config.toml
n_experts = 48
d_shared_expert = 64
routed_scale = 1.0
vocab_size = 8192
norm = "rmsnorm"
beta1 = 0.95
beta2 = 0.99
max_seq_len = 1024
dataset = "wikipedia_en"
Below are experts of layer 6 (counted from 0) of a mixture-of-experts language model. Rows are named router (the router's row for the expert), gate (a neuron's input weights, with its number), up (a neuron's input weights, with its number), down (a neuron's output weights, with its number) and show model dimensions 0-95. Each number is 128 + 24 x the weight over its row's rms, rounded and kept within 0 to 255. Numbers have three digits each.
After each expert's rows: "comes before" lists some tokens at least twice as common just after its tokens as in all text; "comes after" lists some tokens at least twice as common just before its tokens as in all text. This comes from a sample of Wikipedia text that the model never trained on. Tokens count by the router's weight.

# expert 40
router:147105096108112130170164166141141152106121119112133113118143070147105140144119117125136134128156098091132123156147119113101114103133093150119136142104113132153132101162140128136111140136124119094157145147117077142122133161087116167140142187140089141187174129138142098117118123110161148126
gate7:144134091115117120109135145137112151111122129139156165122133101102135113134142122132136137084073115124075098106115106123097114118117125147122147120110144101130128139082158138124162092174138155142106134133125112145138140191139148105158138137113142117154160170114111087160150103142098122146
up7:099121138144144129139128118109145116140133134105112079143115148161111133129121137128114126177174136138176161158132159119163140141135132123128103152153112152114126133187099101136098174088108107115145131109125137114107114054108114141081092099133107147106118094150128172098113144117145136119
down7:121142102118134149151141148137106147125106108132102175110106108096120125140105090120162094099148155167145138090069067129161102104090107120139102115130152146143124120154146096128102136170144128104133124085103147081149139101152179115118150090126130142141146080128121114104050107155156099135
gate8:123102086120121128157118116131131128126115100117141084143108123126122159125124133113128124099146111129155104108170119154154094156144127131140110096123066122141112112124131164117120170189110126076102105112126094164154116157101184111073130099109183103144109119139170131120188102126132125111
up8:125157170126135126106137137120121129126135151149112166110142134123131092127127129144125133158116149133097145140082144107098165095107129132112142156129187142110143146128119087148133084070145123183157153135133159087106135094157072133185119150152077148110146133126086133138064148132125131143
down8:141152138110129096134088104080112111125105132111156101120094094136146149110112128103137100143117125152129139134110148142174118142143130134172113174101160159127164128060120142139122133114107135147178128085081126151149118137140104149165129102159145101158119069142119113180129118159084157149
gate9:104151114137131119159117190130119137142097110121097118188125119077153090126115068104126109147157126161103145099110102113114124116087123099130161110138125089120101132141118136117134146148113130110103188122094140165185140123110155111112127145118123096147113132158138139119132117106152154124
up9:158102143115111125098132067124136129100157133134157140072130142178104161121127191154124151109105128099150119152150156144135124150167131152128098143120121156142148124128136126136123113116141134141152059141164114080067113132147096143146110102149128156118144131088122115141123145149103099129
down9:149083134149115154099131117086103124145146124137160147154128124116111103118135159122121171132121105121139127121144126091129135074113150157127111132140068156132143095118156130129110178123139136134183141154108123111106156128119125106129121080117118122141143149140161113141173131157151122167
gate10:128174109162168109143166109129120154137154115108125147141097114167093157175132118159127131148152153142168134169191141124101114123106095144154130180127162177139205076164127132119113095122137117111133143165154128127150150150126113127150141154158112113138135138108174147123150128137154158115
up10:113174109147173120141160115127129158134149110103123142139094114160100157178135110156132128151145149144155137166192140129098117119100097136150133168124170180129204090159122137115117097118139131113139145153160128118150149152130110120153132150154115114136140134111171148120148122132160159121
down10:132137138132149134200135084116106129161091125096128105132134109129145159123102127121125122141131124096141105128086140125146096150130172140109146103117170171171103143114138090127113113143119076161153164104116153107094078136081097151137143119132108131162121162120098133132142150105103057114
gate11:112154183101128138127141154114150151131108135114118150133091103121143098133166139097138132126091143096121152132130094130113131112136109135138153104148123143128085107128102143167096157113105118107147128096114133085190130125098181131085125160104115119135148124141133133127117081158105121130
up11:106152176112125140129137161121147143124111143123114154125102121121142095128162140095139127129096152093122148118133099137115134102125110135139168112146122151126079110134099138158100153116105123100135129090105120095190134119099188128098115168106115114141147111134123127126115070164106120132
down11:106105138139102129120106184155110094114155111153144115115058132100110138121145114124155124137140184161147140127090156106142148143133119149152089100154127178121127166131104108099100147123106140116106127158125124093133103135117141077121148118088136138084138097133156151147172147127113165116
gate12:125140148068094108163139168159095145141117148117113154094186143144155141109127123145143126105150122131163118114113171133150144138121094126131163162161141158096136142112137165115096177152161121106132077089135107123103162111081085157086148182101137142151149132148177150163154125147119153087
up12:128120108186159154087110086100160111116140110152148104166054112114107111150125134121118137152114140126099138141145092129113109119140161128138093105089111096151119123138123089143158077097087139163126171170133154130156095145166168102161110082157119117106109114103079113092097129107141106171
down12:122124162150143139123164158124146111136205127104129177126124157125099102142168116155147144192149069140110110139135151118162105125137127166139148168122135097145137109121129147142121140162137126093132135130109131108115159139166174104134160132128150075122135160083106133130154128109146087114
gate13:103130159128136150150137150136122130097147173128119121142155083161183095095109133162142113135142095127174145126106170101197128100094120132126155107112119149110154111178094173148100158122123144148146149097105129119132091155137118147141106152149116144144108111149106150163117177118116137145
up13:160132095124111115106126103127141119171115086129139124118091172104073164154154121088114144123108168127093113133150071158065127152160133127131098143153139109141102145082161091104164103127129113112116107153155126125122173098120133110111142106103145105113152148104142107087141075133132120109
down13:155148140114164091130122167169133134091156128130137104131091132129140100143191106132093110142134178174159138128134122129119102115149127103151119090131118107101137116117081112127138151126106103151136098124095120107115110076166110144109118136118102156108135153128106163137127136129140146168
comes before: "0", " |", "2", "1", "9", "3"
comes after: " ", "2", "0", "1", "9", "–"

# expert 14
router:139088107174180119110122136170170097136097140103130146150143167110119129136129117146157134085092139117131104159117161101142121121150080098111096170107095132147116103128107150085135121123113119140113083093128090093118057113119103117123162128139090177137107104101117099119167140125151136111
gate7:097091099166111181149104102137127124129086101147109096076122113103137137118138149097150119123184147151135105148153115123135119128134120095135130154131117122140157153154145159083111186141076143150113082096110148124145102110151111107112163154188108096103149116080109084129122122114101153135
up7:152177149075136092102145160112132131136154148128154157175134139165132138129113099162123133136067104111127146107111139130113142137142136181105116111127134139114097113099125102174156076141184120098135183155162096140125132154116131145132101102083145149156129138189161161105133133137159133109
down7:089149150159160129096157132131120114125142134080149129118126173194109146124121119124134162130154123121162154099126113119125165103062134142116134134141114129144089128087141151124134109134122164112116118137105140135132117175103133163108086123132140113155134149178160164128119096147106128148
gate8:141076127138125119163087124148170124118105183134140164183125147129125128121088149136128118096103100138141097104148093114164099129145124149109111137141084093112154107129143120144128118126137149101149121122111139131095130105098103125094102148167158155173178088122166091154122129165112099144
up8:146093130141123124169082130143164115117106175135141160183137125124128131131101146136134115093092088125141117107170081113169109132143129142115093137151079095118138136124137132128137125122143131112133129119107137129095128111106108119087100154162159162177182077106160078149104134162121096146
down8:195112127095150152136107166112105089080103123096118145118143105147148114118130102132106160181108125104111097113138145177109131113127123132095086153160148107117117097126086147166100172108100085133168100086128151134114135137145134147152111149126127134152090090139131126062131116089147136125
gate9:138124116111065104139085094136103104123137137095140140113166140114137133132123107123176114146150154136105083132130137132141105074116108132113132141095098184104132152145092110080140132113127105140091116160169121110108093139114105102153142106127156129132099131064112110153164133131115173148
up9:132124114109067101132082100153104120113156138091151143117162141101139123144130108119169116160144153137115083136141142123148112071124119117125124142091111172101141160148096101086138135114125099157086122163178123106109086143118101109152142116130152147130093126079120107145157125140114167147
down9:139162148117117087141123122153141161118112087156148162142097128090106120135134130123132164165126158121115092116127127127118087135136153118109136129127127160133137119120117143117165145147125120108150136102126141138104169105124099052112097115155159109120081173106119115118133128135120139108
gate10:126156111122135105122104183131139104179092092140146121143138177119167121155149137156175100143103116156143105153165121068174125140148104148146127163161084119129113128147088099152154145081148125100130089082128120112107086116088113124107112104163159151153123154125096104147154098129165124107
up10:127103136134125161147160086126118162087163159122115144115111088140088131103119123091084159108154144115113152088105136184090130127115157103110126091088171128126143113105161147105091112177105135149124175157134133145134165147171132137148150154119096124104127111130167144115092164131092131145
down10:122095108127131110143138145111088108145136124111149088132129130119125134109107136132103108157159162198128170149115109122152130122105116136074139096123173084079176160163095108108147175088119155112149119130092190119102129156151163145113136177086112111144151128140144117166158135136125140157
gate11:095094119118155160122147124136098154124091110121118160126075106106187137150128136104094132075132126137120131134188132142143072184136158172153156142125150140112097149106090111123160150144138130102123136156089118150136119127122172162128137113148136137134158128124131102130094090162109135179
up11:087104109099171179130145119125083143134126100124136180142109094121162114163117107086134127092137134123113157146167157146134104205121162179141149149110141150112120145090105136111127132127117110134131161125087121146112104145138193135137153157143117149147135137116138097130053115138098117178
down11:143078129144135082113122128116116124100193144122101116093122120157144125112101113110114086143179127097094138131132115136145119128208085100147069090137178117099182158129130124112108138114132143095155137129130156101158148148136109143128128144141160137088108098090158157112147122129142142117
gate12:113140090144134117133142090135098162144149145141084129131092117143163159089129134146112115114126111136174160063137159148101069093176148088123133133121154127119098136107104109162138179143088103099118115174137151099053125151085148138116145078150104132148159151138134114140099128144156144149
up12:153096162118126135124129146105147072125086134117184126165168077131090139150141133112158161156100151098103121183138125149151163128078120157159130097099110114143165132111158146103132082091168159186143113081134101136183120089168126108119141138106111104094155111122110106140153151101127090139
down12:106101086101121121158166149125105162142150124124066156136149153132111107087103124132092141093125128172091138141148140123140134124106140127103135121110109101129104139131146129143139130123158114183117116114145121082093119144143142083153136066170167084076160114125094143165129115162133175154
gate13:130111085148173123158110122166102135124126084093127104155150113145135173125089100120115119146117144161136134093150126129138125121131130123144144143117137123162149110081101133150135126105130113155108172124122134115085141150129142131123127137140153150140102155142102128078167145150082090121
up13:119146159113079129108145130086140113143128170168116150100105142109112082132163169132141145116142109095125120158111132124116125143116123124109114114146131139087121137170160135108115133153115142102150097133141134144158118105121117130130132123122100091118155105114161121180083103106179161124
down13:149114118168110134129091134114148127106182155109115129111097072140102133118159145141146120142154095163143120159140118136130119151105091147188133121110144162095090121089134076133091093141143145146129131126116126125139140057111137154165132140141116097118122145128119159116114107123099113113
comes before: "9", "8", "7", "6", "1", "5"
comes after: "1", " ", "2", "9", "0", " ("

# expert 2
router:129137137102151115166099115124091125105157162129158132101125118183129110095128111117124157087148128144117148105170132097115078148154118116138097166144158080123131111120111126089126151135095122125125110171114106100152101135109146171150166099175149168133154146148133147153099095162137147160
gate0:141137121167114122111142157118150133147155181134157074152135167108123160109129139101147146148142104130139114119118129103090124139131143111145159162157140134113121132139138136160178126123110149132111103123119132096165100114110133141137140117182139124144114164140099148064159126154148144163
up0:108119122088139131151119089133099127115088076127098183104122098147129101144123118154107112105111147122116142135145120155176128118124119142118088095094121129130132123114122123105085131131151110124142152126142134157090157133146125111120109123076115133105143091124171111187081126111113115094
down0:149136104112129138120139111106142141129086115102136161147130131133143139160090128166143140078129133192150143136141131178145150158118139130113124115116165163152185118130107089127146123140153093138142174132130194115138136103117097129118140098136106098175103116144118156145097109061170114107
gate1:123120088092134134103104111150124127146149159101131124174119147138100130118099122119144098134076112127111107145155104117142159089073119155133144094150126111178161109130118139165068166123112158146124115121109124101107096153133132149108120153124126144133118145102118120123190105140166126154
up1:128122085087131133108107116149126131144147154105132128180127150139099132122102128112140105129081119126112100145145105114142158082068126157133150103157128109177163106128124137173073163120114161138124118121107126109108094150126129145109124150120124145137115144101116116124199108140165126148
down1:101116119102093148085136130122158083153109078129144176117145128124119155173129136142105156107148119174149133163093160138128133154099139125138134136133156178155111092095122126159114123099152112131164144132119105147160130160142120135134158127140100147144096104121112150128110179128147139120
gate2:170147111143138127121136127127126147121116122126098145179189131144144088105180103120153093154097094102112170125147116152101134126085152122133086091144075174144129135143150151120110128181124109076099125123121130149118136170125150143145153135137188133105126106139109122116104131126123130151
up2:086111143109119127130112130126129109137141137123165102074072124107121168148075148135101155104168169152145087136113146105155119138175102128127167165110183089112134119119100105136148133081132148182161139131142130106136125084131106110116104124113067123153133148114149140140153123129136126107
down2:105170100114133114135120106150111163119173196131123135131125115127140112143113129135166136087104150121166064116178161194105144138113155194112105156139102149132144115112156130083125165136090152135147102179125145112099117145111113129135130128155137140155107153182154135126135111138149136121
gate3:114142152099154123126110143140127128119087157111133105108118093138136049115116130113119106141122120148189112108137124084146107175145122125159106139128156135127105123106140158106139107083122123110135139135139088099154107109134162136134156150126103126148130109137135097095144092124111124158
up3:142118092143100126145144126142115119125164082129102149139139142132121173099130134120146122082140142125077141134133112152128156090143128138106141124120099128139156124153106136152085162166151143156137113118110172151108137160132130154129102099131138149126143146119101149147136153133108095089
down3:114106114146112136146163071119107152132099143129098126129142148151069126116149121123143131157117139141108174135153146122151140117137148121125067152125123104094139149148129172129107112083112154134140124143091117105148099147128137108137156124137156079151152112146098148134096143133142128105
gate4:138123110084111150136182139143139112129114177113116141085106091142131119148122164109106154137147132139108116140100136114094112158124098151141173082158163120087095136179115089162080095167133098079117074100107128126126106139139133120134127097149085095116127110117147174138127123139073099130
up4:111141117115086150111152158131138169105143120166118132108142133150135123110153136125122113124129146163170155099111122109099094096147105119142108131108151135114123092158116123143097125150147137114097100165112126140117075132099120101150187136105119116088139125180150109130186122121092124149
down4:122089096123103127183116152087163105160137149112133098149136098151096139127116130114098143151079133106098104130147130114095151157111148136096096149138151134076143143117100149113179100146107123128146097113115103102137163130112081132124148128143061115149142152129102086103106150126147164138
gate5:119153149133170114169114149127115114132147144151117126119092183147128163087123149107132137176110113104123130158147134124170138091126139133111108097148082085138105127120088120094110112121113145123089157146064150170106123123119125116166134147095123127159134146161139095095104172145100136193
up5:112152157124163108155109149125117121138143140152119128119089168138126172085126147120141142177093115109118128169136125139160140085124140139113117105153087088143102125110099118101114113120122144130089158154073157179113114124106129105165137140092128129147125129157139101088113163143103135185
down5:124116154127153140083152083114123098128146114161129143112134098137100094112146101110149178135123136118125135159131144141112102151143136142147170119085075156169140136147087140135126114122091108122137126133138133148164122141101146154114122143136135105154132155125147074124124127124168145143
gate6:163136113112108154140148171154119137139152108135124127161125122124130128109144107089160110111149091118081158131079063134125164142167083143101158125112150122136099110143139166160121113199139150149146153120116134128113162122145161125110145122151133103095129138131121162133112117179118147134
up6:099126153151146104118111088095132114114100160120138130099134128139128132139109149167089142145106166145183097127179194118134088111098174113150095133145107133119150152105117095090131140061119112106104106134136118127143100129113089138140108135103120150163124121134128097125150138077136108114
down6:141089110146139090151120156124141151067098114126112124082159114105164105108169139127129146148100122150115137134102149108132107174077137146132133155088073148120151116114131137142150114098124149124123130131153093092136139146074121146138133132144153154149132086155111138094141111109128156159
comes before: "\n", " a", " the", " The", "-", " also"
comes after: "\n", ")", "==", " beetle", " =", " =="

# expert 27
router:127119108159171096126123111113083120149151080126134152141159123146094159112174105144129148141136139094097101166150145137129134085123097149156062138164111140149109106142109163137116166086065115093105142121119088092151080133163132125138133150109151115110107173097097109115145099108169186116
gate0:135151104089110140162136129180152151087123098163179135144120139140133126135158125119127139115175176149162116125137098129116109120124132100140115152133147105128105125140155134095090099178108160131203120161137159185094118101167135158128154128174169132126166132165131154133106118137117106166
up0:104135077105117113148145101174102144092128094186148123117121155152140132152124109142122143125135148106158097139129100107105124141162136087158095159163154110136108131124160140135113110151085154095199121146142149140084079116143174156133176133147175132121131104137106149152106133146124121151
down0:101127139171160111151095123097125165138102166137110164114098117101082133125161126133133129105109139127169089103137140091138151090137159104089153121129089176125170133119156126060095129118164135108115158145118108138100098116120137097140131116146137088136150098188100137145106129168111161163
gate1:150094172149134166147140135163088138150098137133156114084119110154116139115104120141153127103113155098105117137150120112102151096132098118154136155142087135134116155152097112102122131133127165119111149130109106160121124084127131154142150158110149108109139133183132148166160167089164161091
up1:084122143117124125119136124127130129130130123147151103138099122139170132156128161117178121135147119148119153142140140165132148098157118094138128143150134153129153154125141128088142191143186149085132073170114137090126123092137110156124157124145166132157161126138159135162126141063164131079
down1:123143129172134124150124148138117146184155128132131153126146160097118122122105119109134126152137177118149109166120080130158130116091122128155108128134119132159111118173149141118159072114087119068133121149150110077105140116088103147074132099106094139109075122077134102094093150161117115121
gate2:143176152111105122128136133148136082145113115138107160117137123144165122128133153157130105147112184143119117085136100130125127136132120149128119132155206132105115136136120115140148161144114116075138158173117165120091129133077114094162129090118143123124136159073106158121163059164148114124
up2:118081118133150137135123131112119169113133133118157103129109139098080136134136093105116148109162074121136133166115159126127133128112141110128145133094069126137143114116134141119106096109149139166120088074139103150163126110167144154097133176141105125141128105180145085133091196081105141134
down2:125094087104165132139142124105120137102131153152130135128104141060098085116137120125083149118132130139096092095119087093119129119122157117128080137128116171144134132139151163131131133078094113153133148114145148140130138093121120127134103101072114182147171127117135149164098156141099120097
gate3:150129121161168137103138119124078146076144135170084145145114119100191115193129159084138117158122109125112126097152103162103128088125111166119147145103154132163100132122140114144110148152089119134145122170128141129131101106154123143106162104145175113160112126129152098098144141136113123166
up3:109141133113074111141113146150169106173094119087171097103147138175090150077111098150115151091132156136154122149097152103146137164137142094144108105152110130090154136139121139113142107088165140106108123105126120125119144154121136114148090144120081136106154123128103158148104117108131130105
down3:134142136132094090106142124120131140069102103117132128127118100161131137138139144129105152122155140118119106099139139114147132134134150126119078129122106082126128161143152115133112131150097126136152132163137095173133160171151124117163106091192142053127190166129124119138132103073142101140
gate4:131132078131109138132155119127124141123141117153138161127129144146097138121085139135104075083100148106114141118191132126115141145166120137167100128155139126131113137087105111180095154117119069180077138162142120131127129145128104147135129122128135129141113143156103114128106111128131118099
up4:129117168139134129129126134138137123133106143107138106141138124116146113136176132118159194166157113139125108138049117143144121118087146123099165133108129118129130124166150152078179099138137190083180116106109137130120128109137137123119121118132120133101147124112148136118149135131122136171
down4:162109132115098148172120123122140152116123112124093140153112142100139098088135159108077147135141086141118126105134172133149146135094169126129122118125105083156144133140173138148129107076076128121152124098150120076134094129159082115127098102121107138120137098113119148140117146113124125138
gate5:173112141089143138115186105135089166152149148128130138117122100161132137136152103172129120126146123143158113135137155110090142113099125145127166130114142099145132129102115146139112144145152111077094161132145103129165150182129128148114132120131110103166119111114125095107178143100143127065
up5:173124145098126141128176087138105175142137135135137118113120126166147136127150103183130125141170108136145099130138154111083148117105131135148158132110126098149132133092128163117106146148143105067105154145148110128161143191135127150109139129133121086168102113115143101098159130091156134082
down5:136121166163152112088102113117124135132079107104109086131125150133154122133101106118096138153104177120119081119173148152128217130163117109113100109103131142125150105152099136206107166124105180103106106125138130129133126139123126117143137169145143099176097105093123135145139093096112146093
gate6:127134138058118133122112122161140145098125140119163125131147147106167099128155150126130134127122155098142103139123160090154170112107152088139105135123094095136083136147097144126125155088040141083118126155137138156173097153118135157138123105113130108130140108104142117145096142126127134100
up6:136135123194143121128154140087111089164125123121082120120103113153099176113115107136121145143119106157114141123128097166108078170138102168123133123125136143120173129104149127116130102147223120161130128109118114096091148104143114105112141146141141154139130150150109143118155122125140109143
down6:145110125134142122148135129142136153122106133099111125137079124148127069105149144145117155123157121189129135122109120140152127151099131128134094184140101154133095111165185132140127134128151118140115134172156094096181159083139163127146130155104116151125133145143101148131117154145073085161
comes before: " ", "==", "The", " List", "===", " The"
comes after: "\n", ")", "See", "==", " Genus", " Born"

# expert 7
router:130135134094148105165108111134084137090163159144147124102119111181142109096141120123116165084154138142120150114179119102123076141155126114135106167132153080120122115121109131091125153133103122133130102176115114103152110131112151168151157105174138165148157151148128147155097093162134138156
gate0:120130149136155065149135129122080133121112155110114086135133110124130084111071152128125096110138114124165139109121130180155116143171148171137095112150124138134134150158184147166103180128152152120139093136143112138125121138155132123141139144112142144174098125118135110110140115109122123099
up0:121119144110091174122150132119172149122092124161134163110145135128163160158160104115146142162130140120112115122162128069096149125102110092111130149124141117114123112111119108092170121136114096132087138121128126159143122123083118151127115096141130095077161179132127141156102151131120115141
down0:145133133101140109143097123134090147107100110143129146133135096125149122132114143155168132176149116121102102087167084136122120109144150161124132092126157149122086121087147132126102120132149135176127118113144147150145159140119148119104138152121130105126126110144167172184117055109125139127
gate1:161091163141134156083121154130124153183130129125137149099149124136177133124107113162141152124146146107146118155149165181146101190101147139130118090128147131123146125095123132135113097127181128173132160112147123144138120117134157117114144167110159121089134148122137135122116151124177148051
up1:143097160137107179088158134106147184172137102165125195083111094137136104122124154181155143090148131117129153162140134176114100140115200141115101106134135122142133098113124124122108135078163116176113139151126150139155150102136116145136105145100132129128126156109109106107127117126162160103
down1:079132123131104173141159124123133139122160154120112123145163134083118130146128130119152129130128114105169132152105110133148152086099111139122116136145108122170191106128162093124150121157058161125173126131101111119131110146143116123087122113123105152087080126112129133131112138096108134129
gate2:128184108126107150130127113109164082141129133154139122069155110094122149065115142134119120097101143169104106085108113116176105152152168130121141142112143129140139129078155134121117141131138147148153149146115119159127142137095124156158118103150083089156169140119124128147153126120103158057
up2:123158058104129134089105107112119087129126126165146115098083106117116110139107099134068144137113131115099106143112118085152127161062131111089129162089110097120134109110117129133098138141130144121132084128121123093128093115110148114100113178140168143092120108147137143140098125175185153181
down2:132112125132158123108113098083109119131116128090143175162132132123128102117126100145106106124110149151100119131132108112129114133137170203148135128169139101095107135128129122137134136103089152088156156128119134138125154076166127133142124148109129158136124155112108106125099133140148084155
gate3:120125161129081125118158173155102099136141099121151190118093105117119113155118140113142135112136115130118086138121157111164135122136112128129112138160148139116071117074137130090114127138148161081106132160163137183139127158142126123149133128168140116114106135162143151102107144106138143143
up3:130108097156163124182129096093125129125097131130068098139112139152117127099149122106144131155166113136105168140119110122117146149133202152150146132111097161156164157131152138100091113118155108114167120128154153114119129069127127153102097110087119141130179087123123115138123133128108148140
down3:097103118131101155161098131129131091140132122123135100066077137107096152154135138123161108137163149127158098131122115167135128158096113118163148148144142130116126101137095128118152143118179122148129143134145125100109138131154151146117093157137108157162100142126146132126115104058118111144
gate4:132153158120108168141135101134135145110120136110099124100125094102134129127151101117108138112135105155098168132140127129166148116093139109102132140113138115049148179124137156091135132099078095118127145121119140169114146140110127099071126127163151094123153139139101098140106098120089123098
up4:074123147139132148135100096147100103164120106103142138125151123141165116139147137140122152180121097105172137119139134107142118129130156083141129104159134162124112121145074124117146140129102107125129126091144140108153099094129116156132091073164129131097166140154097157128107132092106146148
down4:116107108114089148113115150126146107131104150113129154112120162106145151139167126127108088132148152163130103175084169127104111127139112127166111108143148120103140129111109144129109125126128155088121106143110124148138135144159114132110175162140085151106122106105141118145158151097115110124
gate5:138141105112104130112165138195135116138146103122152095117156127111149152142147130112106101119108110115109130091136126123139127128126181145158131119150141131128112181145105104112128109154154123136131123126092134135142162108134103122133105149102117137148127108114135180119137129113150135086
up5:138141107116109130112165137188144106149152110119145098120162131111145168142139132107101098126103110109107137096134133122138131135121187149162133110149144118138116188142104098115131107161157127131136113123093137137148154097137096116139100149105115134146118098109132186117139135111158130082
down5:086116125148185161097111151141157141164161115152154124121154109176117167098147115132088133109124132099133124152145111116123122111066127113122148099104143179133123136124116097141124105120132127133142140114105167130130147121143117157114139145119150137108162161156115141109123097111133120179
gate6:105167112132159101140094128172152139135129155104146122124139100127146145167120144141099140122095146126184153089153132096139163136123124135123099108169147170124129155124092157126137159109122121197120123080118165107110124137151154112083088092101163118165134104107098118129067133125136116097
up6:148099141127095148122157132100106119130144108149107128128114144139120114089127107121157114137161100138071088177107114166110090122138128127130142144092121084137130109148154105127115094160132131072127135186133083153146134129097105141168171172160093127094135153162153144119187124119117134152
down6:123110128150082133107089094118106144125152135139095162131129164110108101174104152119143187093173126138114106120172111112174110131088133132128129140141091123145133132164127164144090149123076120119142125148142143114126162099135121117113128116162111107151131145130151147143133161132112121123
comes before: " ", "\n", " The", " a", " also", " He"
comes after: "\n", ")", "==", " =", " is", " as"

# expert 17
router:117128105124110139112141112144168139132111148109135161173142098097121132135117123138134140110096132120149141127159120097112100122108146107087094138136138123112078075098137169153109087153119117185107126106132109116102133110089121170137083137163097139131098109097120094129152142124138130101
gate7:128146105108128121118081137106167103111120124141093105088109160143178120059123112132084124102157130122117146134144111148141144128123161119165121090119149127166118102167130131134165111137119144130113100102053125125117083116153129135090095054158162166102102120095136159115130166114095151069
up7:137109151135129124152154129153089152142141124126164160180136092113093135206134150136182131148094130133136113116112135107126101126141105129080137162139118120086132151110141127099089142128140110130126168136194123133145174139103126127164167185093088085168149141156126107141130091154164098190
down7:099106118126130137134146156109155176130087140112099170097109123111120109117085147141138177140123155142170119131142104127114121101091095140108125137128115133151156140120162149142099092132127147111109164109095111134165130139161118131139118171165124125157072123077117143096161130109117154145
gate8:104096118157138165142101107118134134173134133105075108129099080130120134098164139145151154112114122096134124155119159140163142134099116090130092119140092155127106163176110138154158094137112136119150148123122127135125108132114130165162144107198119133122134109163122148150110139157154165136
up8:148166136095118087118143149134132134084116125139182160126157167133115131166091123101106119148135133167123123112136111109101106137161137158132171133094164093129140102080146133113103159111156115124114117143135136108124157109145132094073111147062147125127120148090123099110131118095108077135
down8:170143171079109117119130145111098123120140145150078155136098114122143121136067120106170107123131150144148116123152137138110128085125152126107092162160159103130122207150135178166104149107169121105140152087149078171149126129128124108129118172156147139130137098104113136110128153119078148113
gate9:163092118103152099162124168138080153115148106165144140098099111134116101117151114118127140155158149146160090150120099104156110091143106114107135134144151102089118127118156135108131121132094076105128117157137137104130094163148144126153109135155149168122139131111109128148104150155138114132
up9:092128130197097150126102117107157133148139144127105145155150165116139153132112173153123107111123072133121162086112139147106108104137188136162135137120086159142129146132110102123142113134119165115136124084106113168141173112096104135109145142146151108108136139117156132121142113118131156122
down9:171093130129138153169098192110109089128178062108131134097112090134127118145157119141126132132099139129143109166105112103135099112131128129117086152146129093158134120097160141130149113122143137126127164136125116138117145119113125105131151141114054124154130162089145130111107117156165153152
gate10:089140125151098139148134129135193130124096141109112183115129148161114148098140094126110128138119168121134134122154162106136105158135153146127139128112132119145110119109135132108140094114105135133132132190175122137157141131100138144110128112119117118151111150113147134136072170145144140102
up10:084148132153098141148142124128180137128112141104116189111128154151119150093135084124111134132122154123135139127149168106141091155134159147126132133121126119144115112106138129114142096107097130146129131192175123135157140140104130150117123116124122123135111149118149137128069178149142134100
down10:136083079143117126150083129151130125086089112139134133121111148095145134104119140083108144119114104096130102102135162158148171118166129082134131199141140145136117123111129141106131126144099158161115155157113142110097120090103134094145088136121123143150120115104159100118143128119122143187
gate11:142132078154113116119131105127163115095154152061084124120138106138115113103133102137127151130072105155191158135118126069145098090142162129130132115131134120076114094103163152152156142186132128116097139151082144115113111140162125124130149113152142133135102118108163156105138143173131110135
up11:111128183104147139135127146138100143159112102197175131125109142118146133152125155120130095133184156104073099128132131193112169171121106139128127132117121132182152158146083098106104100073132131151169115105169118143131147120095122134113114142105111122126162141149107106154115112091130135117
down11:090109152134130117138119143124138133109149134099152112091121120143132123135137135112116099115106128162165113168109122088102148123149078124120135142062153080104149121122122156139138094138172124136154142099157120132129134120143130106178088115160094124116117146104121111149212112096150121155
gate12:114130121108102170084107100108136112136143102124093127096122135119142153127139099156139113124156066094116126109116097170107161122157158119100156132113065087152112102082152163091114137139147087114097160158105120131094156136113114138144141103111155126152135100130156118128092114134128116150
up12:109122120115102173087107108108134106135142121112097122104129131109150165141142088158127109132159080098122130107118111173108156122149154119093161125107052090138121099078145160093128147142139085114094154161118129145102159137114109146137150112117144105150137103130159134134090114141137122134
down12:170133137149095115131134155146189106121132158126107130079139157111132094149126120113119138090108100132123142133145139134124175132100163120122116198147110134119145140171148140133078102094176144116152166107126087131159143148114131087134156150133113136081115140138120113146139128126131163113
gate13:108181098096140098124137167110143136136149091117115165181147103133127098144162092129131127118143086110162124146131109115116139095128131131111111155109098124171138096137153147130161087120106125141123110149116177126128127146152148139153132149146099105156131142128170185120099158147161137168
up13:157070160146119156142107081153120112111110170136138087078102149120122162102088159130115141140115180155098126110118134145140115155122130123149143112159157134083116161120094113129093170131147123115133150100134079125114141120104109116107127113099152147104134110122087084131157101110102126094
down13:099140082107136132146138078150130128075136130172157108172116119109113123124172075108099135098150137097146090127140104082132142108153104094134122181132121136154112148154149124127098129148147155150124137137146123091112154116146148128152153120152095154120123081076138129123158136104117088119
comes before: "0", "9", "1", "8", "2", "7"
comes after: " ", "2", "1", " (", "0", "–"